From a checkpoint of a small mixture-of-experts model trained on Wikipedia.
Size: 11 layers, width 192, vocabulary 8192, 44.5M parameters.
Training: a variant of Adam for the experts, 598M tokens.
Below are experts of layer 8 (counted from 0) of a mixture-of-experts language model. Rows are named router (the router's row for the expert), up (a neuron's input weights, with its number) and show model dimensions 0-191. Each number is 500 + 25 x the weight over its row's rms, rounded and kept within 0 to 999. Numbers have three digits each.
After each expert's rows: a language model's description of what the expert responds to. This comes from a sample of Wikipedia text that the model never trained on.

# expert 21
router:509516477489533533467505503530503454477501502515467472473511504486524454499491521539475487478487490488521528505526474502520528528536509483536539479519485515490523517500483524492515520512452486498503452463485506480503514453478502527498488530501442501501467525522488484486521531459503489475447477491475510480527464480503479500456493510466500502468538446481529496511483496473454510517512543486450432478528481455500483470491447498478517481494490448480492526503508488534505543491527481519465505515483505467520543480489500492530471494485491461470546482456475495509480510523549504464
up0:503542479479507482510470498483512494473523552484500517514514507479512491518486537509540502496504511511516518512461456544498502534528520467483503537507479501498496558531449462497494457463515514488481441494493499511549529517458493458499572499477459515483438542495500482525479534473461493503519521553523475494512529522513522460489516476503469506518482487468474496493513488529486567535486490458506476503473508489516556519475523510447489530508492497500500531486499480508503493486470490493467526532472473490539506487453524514494502463514507504500481485478521521516484523537490489457
What it handles: Mid-word vowel syllables

# expert 45
router:505440498469497484533516476494515470489496524508490527522482506506491524514515469474505485491543501472443493463451512479501533493503545499535467496514478501524516550497524506457469496511492460504496479489492522521464577470478448511518500530513550469522506507540478514501523532467529460471509542501515491516483511483520532475501508529547478463487479464540470485487509501486534513506492506474466490533467490521490526501528516509521499525492536483479499464480538486512517550492535484465475509552509542535476511518545487505497475519462472482483517498538470491491505519472509466475
up0:488469480528535519512487470452528503461462509479462491527497522497533524497477526512504559514492550488513468530445522555517481547487518512503500479506498504504483461471499477512513515464490502543482452521504472485511531538473514532479512468487532476462471518536508511479516515481475523494497520506545504503503494504523481510482490492487503515489521506543474490505548522507469479527521470506507492545502522460501534499504491490449484509504509550472470540526535496506497448495491484511511518487485469510505548494471529525522464519500513570493468551475532522532525547509496489522
What it handles: Verb and noun suffixes

# expert 37
router:494531524476551517515514484502479482467502508551458488473478541498479475521481508541488462508532488521530480488514520494540548506520467471460523526491459504479489504467486486534539490483502482510481501522529465522489562474495521518479528493456519483517548496520479495521453493500500455469452545504519505481531514483481498538516515463475488515514490460468498507501478473489496520500504464502460469468481487525499519501475498484515533512479478498491500440502523535525469502477510475550539526473487551522513482501507502504470492527494475527468488445477497536473501546507507550492
up0:458498474500511548514509504469484514481518484531474520483514440511463485537499471516505519484484499462506509512506489475534506524512512466508511483508519484491480505523520475549514499491503509427475456482493535498470570491522465466505491550524527478501477500463489482459498516473513538516498472504435506509491460471529459471474466499552493534512477497455502492507471525515539508513502513501546549526501493513506532526499481456505475484450477449507512512487495470514472511498489438515485521502520477484513478498528527491462489464509495513487550497470526473490480480526496478501
What it handles: Word-initial fragments

# expert 39
router:485506499529460505508494553515505522517525513535497455515504509505462484512475481513496477508532513550474499542515472488492516511495501541482476541548486488518494494517483473530510443494486471492524458508494550473478603452475461518486507461519502491505486501548483492495473505517516496472453545485526440517499496472503505456526495501454485474487460475489507479526518496513495481514525495535521487475463499523472529466521501528486516505479492514537520509527522504522497512474494545502490456526531563528509513466505494465502538476519499497482496529521511510480500503526475510532
up0:491452491511516519545473513523497502480501495473462449498478507506533487508485496523497482488502484506490503503467468539534519515521509525506524507516498460473547477537461456567504504492508468543486516486518508471459508439476508531480485487463509472515515506509512519522483539513512490514528533505483471473477556541497518524514436517552521481471496527483494514536476482563523471512487468493490436499466501467497533473461500473487455515482518504526520506535490510487512475496484517555510510495523510486520520487518536523500503516500508516485458485538512526514472517467531532480
What it handles: Predicate adverbs and adjectives

# expert 3
router:486479509514472473461563506472465506558496493500457518508455485484467479509520462520511475535486488537530503447498513516463508519518497488463573517499500519483515475517479497514516530500486537541522521500554544504497481488499501515470501493455526505523520471482537502475539451494506527540454493514509533496490512523482460482466549488515511515518508522536493483502454572477507493474539472524467500480503463501504503478520476456462495501501514513537513511528524506493520475501499478512530488565530475509482463508499465499497493501487507487484467516527504527516529499528510496511
up0:543506499459520468505498514437545479519486537531521493506476518508533513489510473530503493476505513533510460553488490519529480500525524516523539530485478490504536522491513520552501466520494514448488498540516504511492490503519532482498492477480497516516483542510497528562553528495486527468455490482497477484517516502506473521509528482479518523496498460539472567482528438520492502507453480486502512527517515516526465497531490440496480480521518477508491496478481488526532510457527506516522485492536515520517493449530513502514480482464499551497515487467462486486481500484489503440
What it handles: Name initials and surname starts

# expert 41
router:510478531497465456469557501506531488463508504512454423485453513505528488519495523522525511535472503518492503475538497507503483496502524494488509492496482516542518495519507516551485551458512507518527503511504514463481443462510475512472536514481526482496495510469488541495539458515533555532433460502522518530486515505482479513485520505474514494502548517526481522486485503500481476466502507502456499485499510510487479485520475454494478517464520499502485513518553497494543500532488489474534501495511484536480497474515453453523464482525496483452507501531457488497475492538492463520
up0:508521503567529562501483500466505516485475507474500524512486476512532550475448457462458527478477506522496538500509514492481509490480504488462516445516498514466481515501532531507453467495495489491491451525529494506512514498451515519511492511454545491517483512510496485501519495485486531513507496518494509545495506532507519515517544507475490484476501485601522529516464503521560524499530500513520498513477506494501544500558452472508469496460508496484490538489514496491502536504530494489509520484490520490504510471545507485497514523519530532500495545470474523498545524538490527478
What it handles: Personal name starts

# expert 47
router:488510472525487452485458520553540514510493542524531515495506516481526480508504516487510473513454511469483532444516520548512517476507497477531512536467514518550471492511500477489492486520502545505521498566502504514531475495527549479480484499486532507517519490520509518497491481518477532480488494514512504520508543486486541472471496493467539447498460486533543525534535509532464480563497533508511511534482498474471461502509535459487519474492469504557490491494521475477526475464495498502476494494451513465529505504505486505492486555495496505521474489551462499516507491477527529517
up0:496514510515525528515516502508504478459482514477494480454494504521509483483508455520422497504560470482498519490464510496477503457498492470466509474512514532472518522513494463506546558550495480536478476535504507496509531474529491502523479535490476537451461510524499506478454503455494548518462497491515492482499503521529517479497520500458476485530456495522472502504506512512511555482528531496518532498474554484485518503508506544485505566515525463489524470502536488528512457507520537463505528526502488521501540481500492532480478508498520521505521493502506506543475547491470490473
What it handles: Words in titles, names

# expert 2
router:523519493465487512471496492473546459514481501496459507469504496491501538462519542514525490519464505550458510490541536517512500510550495509514494530511487490522537493477502472523473508513537488532524457492496480437476471488492514515483474551476491494454475509512535493490502448464488558513479465506505511524506523551500474510516484484499502505495546515517460490493514530521455513512532518509463480486528505480507481488485520479485512480502475478498502532448521455508536469516488454485502530502480487505506502475450491524550459485550493518464541476527505471511477507488499465548
up0:545430482480453505473497522511507481524509540446510500505483516474509477527486461452477523495573493460463487481472505516513475545493491501521489485505547540497472505456483517497487490511532493521489460465482520475496498502507508504509500479502487531448482482476552523516478516505524500456505477538527529514522512530512534532535556518506476491509517530491512481508510510475505504529490467511505466484465475493540517530510506520483496558481505505510532484508463508488533512480527511479515500492499508529513497516520509521473465534493511553478533554466544504481473544480466483502
What it handles: Foreign name fragments

# expert 38
router:432507474523465545536517461484495488499500516494508523534486517504480504529451528526505480471493449521513499496510489535509488481477537520464477485476529468509523552497524520451517501494552483501508506482510489546490494538479547516544465480535510492510483493506492520513469533513514496471504495455488469488523473484468518498516479506559494493479448499524511471509481480540487464497506522457513470505530536508502494545494535523487510511518493462483520530532482481526497468505517567474488510559516469453504511495477501524504523487511564505513482514498519531470506482468512508515
up0:476524491495509486464497559507496527474470511471516453513485495519495494520504517507502547477480476512497498514503521562485515464494499530550506505472510515530502543477470494553461538493504518524511489497571508523525478504474479551524526505524513490531527524500472506533452476483495518516475482483459448495477479517508461515522509510476503521478473531534485494525487518506503496494480497516505509526522482538483502461515467468473487448511546509482503517490518477537487500489536491465512484554481525508505528546498539466449469506515529507501499541513512475502578540509494490508
What it handles: Headings and counts

# expert 61
router:531547497474464492506543514461520505536475542503507544468519475500485474461506520476501486498518491532481544540508481489503489518511502538526508491515524478499503498549472495461453480466493508504499516487518519522459461511507519449478461460514491471458481497502474522547488484541509500520528482535473527533497518491521505495485507514525488464506516507524470540478501489500511546518490506490541533484474503547527505501566527524468446496485488487455496535493518473515490456458513535495500514495516497499508487522464526519500444471508518489539521474574517491503490524479484483505
up0:506491469523479542533469495499463519500474492509529440507518506537526477502516477549497481451543548525474495498486476503478431475532516482527521478491463469457487498496515477519538504498464467518466432517526530534512522494488488508478509499482519468514524483510521487495514560526520536474433561525470494471509470527530489492493472508514458479503485500521499518514493541502520537529483504531461526503520488514509515526466511468550517472466499503534505470503537482524499471500487484507504464523498536526476520503521489517502517509528547515488494485495502480473489488480524503508
What it handles: Closing of dates, scores

# expert 33
router:503493507520542553517460462471509515494512512499492499493490526495483485512481434507545544505498462492496452531495558566530506503520495543471478467498526488510483516472501516511496541477508470504461494518446522482505516536471521522521476492507483508483452515489492516497544550526510503525506522520499485504552513466465510508538511520515488489505525519517431502476477514522508528499499539502483497503509531491473491461538450509493476535509523519514513506506508507493538542534497447483542476509516502513490480463507451479485485470474458525477463495474486503472514488457513523514
up0:490459520484517479536478491473502514464488502527450504501514506495475578537497481464511519485502445478424455528497494522497534472530494473513497489489493506468505522544507544507498491480536502545507481477483477476522481510515481535488445516475480526501504499478455495504547498493513529526504508498476505502512524520492491513479490511552506508529556481509501521500488511521503506541477458518570481468497511496527530514548488463480486492513533461532485475463473443468497544464473472512494493534520487504495479484498515496468489518533481553495506482498519505514519478516490529522
What it handles: Occupation and role nouns

# expert 59
router:486483536483515497491494451504483469465479487509497498452507545484502507515551484445509490494507472469444456463477534505551496527530479490534475462492440536490515479474490512514488541494518476518504473494500480468514492458498494493489497478503497532500519467491504484531516484519528508484463487525488535519498495466483515535550539488503493515493533458483480488502503489504468488495471501509457449499516491499543513479523512492507526482511461532496537460489540494514521435478475543508492450484505496524487481488467512501465513499511480524475543454484518513482474502550506441477
up0:499497482477480458484517491457538505493521505474537513524519537512545519449502538496504530533474502469473483478519497469518492468555499500468490509512503534454473486488486467481474512499471487519487485499498527442520499502530502514497526504514504528498525492536495491440540498475496467536466536511481492491551513473517530492492451526534486498481498516523493518419517543493481481536527472489482546467534470532511488470527479503517500491487553454503489451497497461491505479477507518475525566506516508491493502538482493484479499477522501512497516537511506496538501513500536465532
What it handles: Scientific word middles

# expert 6
router:480477528446479490496531561516559464489472426493463532488474464502489535520555456512468491502507494500482469465511514508488471517528479513496546472476508492477505485479459508518521559518474504486522505465475484493513479475462524498499499495511533503488525510504497472505498503498492449475457473488529492516482478504516449506535501522481504501478545497477450491528503523483459480505486557484460505461476468482517516516488443493492520490521488485505478504503527467507500521494446452507488520525476508495462495537492512516528503512524536504488549508473517504520491483466516472490
up0:484535471524495500524521527487494506502485503497507476513455469542497491507515515510491500450497505456477496538451505486479500508541492505478504495499497526454495521489462503530509544536502490486498523516499486524485526508491471527516496495518574525477516514501489470516498508476489487499485527480537433469503464528531523471509501557499449472471499516517483522521508463478485485521462514526474504481469511485493471494484471490535526464494544549477551455492493473441527500497516467516527557489457508515532488531491479517523540458535517513533475535496542528494511498533490526503
What it handles: Mid-word fragments, non-Latin bytes

# expert 25
router:484505499546475539559478545481475518508481507508485516519495441493480514450514497535467503491496504519478457490539491479520475477503531555467494496499499519475463505526537508514478482472537529472507492500539476548510470527515522513452464439523478474494479476499519512517488503513520484491523503482514538493465467493496516531464500510537546506473520488535556527506477489466488482503494498498523496518513469522529483516543518504536485537520478491536550535508534466515466482548547510488503492519512476522493543475464509515469517497500493483495501491552476517508527505478507498463
up0:508522474472459487483507488493558497527536470506492516541462536496506505520519526514492491493490489475461533473468504544504500512486510482538503504497517511520513472537488494522465526523512486528534510505549515488514491517428520485509517491462537495473488492519428513460468488494554566530508495523457486488508490520491545453464478462511505503492482509518488487516498496494515516485479504472522478509450520519497522507500522500439476496522495478498488504507469455520473478503532524532470526510514516512485514522489523483503423491470525506528525506481524528511487524486526552547
What it handles: Standalone numbers

# expert 51
router:504519525511483511505475527510525474512478475516529501529487551476545517541469517475516553452469473521517492527461530527554514510508545527538507479509483488519517598472509474508512489519544467550483487469475526522499558523497464544531503494501511499494484481519513486512472491475465506472534505527451490534495444492497511472533472529490496538529537545508460477500500528515531533502526484478514562530473512491511508472490487496512520489503493462504483507482516495487494489453482533506469514474506504489519487543476505500484512504491516497479498498475509488476496531524512513498
up0:508462507499530529463483506426536476440489489494541481531473521499488508544514475494506538502540461475518529499477483477462439497490532461499491502493505524509507540537483455472547482484536500489532490528519513458466513525480473489475497527471507500496500523490528502496510521534476558542503521535499488467540505492500497487474507517518501520465488528529474479480491513498472461483509462480476509491517474495473494525502480534511507522511511492500471484495522530462494489480539505516466522532550492474514529469467530501467529476541502536499529499482531450466543502511497480492
What it handles: Determiners and descriptive adjectives

# expert 17
router:485491464477486517515499473491498486528549525503499522499549476501476490504518502512538516519487492463486476526496543489500513508533506465540458504509505477489501517484506481533484520485521533439518475515504475474490497529448515501479524535526509478464521544537441508447521558504459575507499458530538489454491481497497466532495494521518523476521522512505485477481476499501501481480530507522487453476492505527487474495505505515487514515536493526510490475515511487529491506537451508481460527510495483508497498488436509512530500445503516505487483449501543522488461502519552458509
up0:514485529504497461523514546506534488528483516485504523515507552509520490528517462503514489512529567488499504494550503506496483489487493539480523485546467541476540496454473481511472537488523542512516512530515497519516566475469470535468505460496524517477466478508446497504495497452543518498499490485531430467513504528488515457517532508506463492512528492525493514520507469518493516480533471507492474511506481499492511518500511500502489532501496491459516538481525475529491494528470531504468500535518498476525503477526519440477512494510525504504445480476532538494508504477486467437
What it handles: Mid-word plural/suffix pieces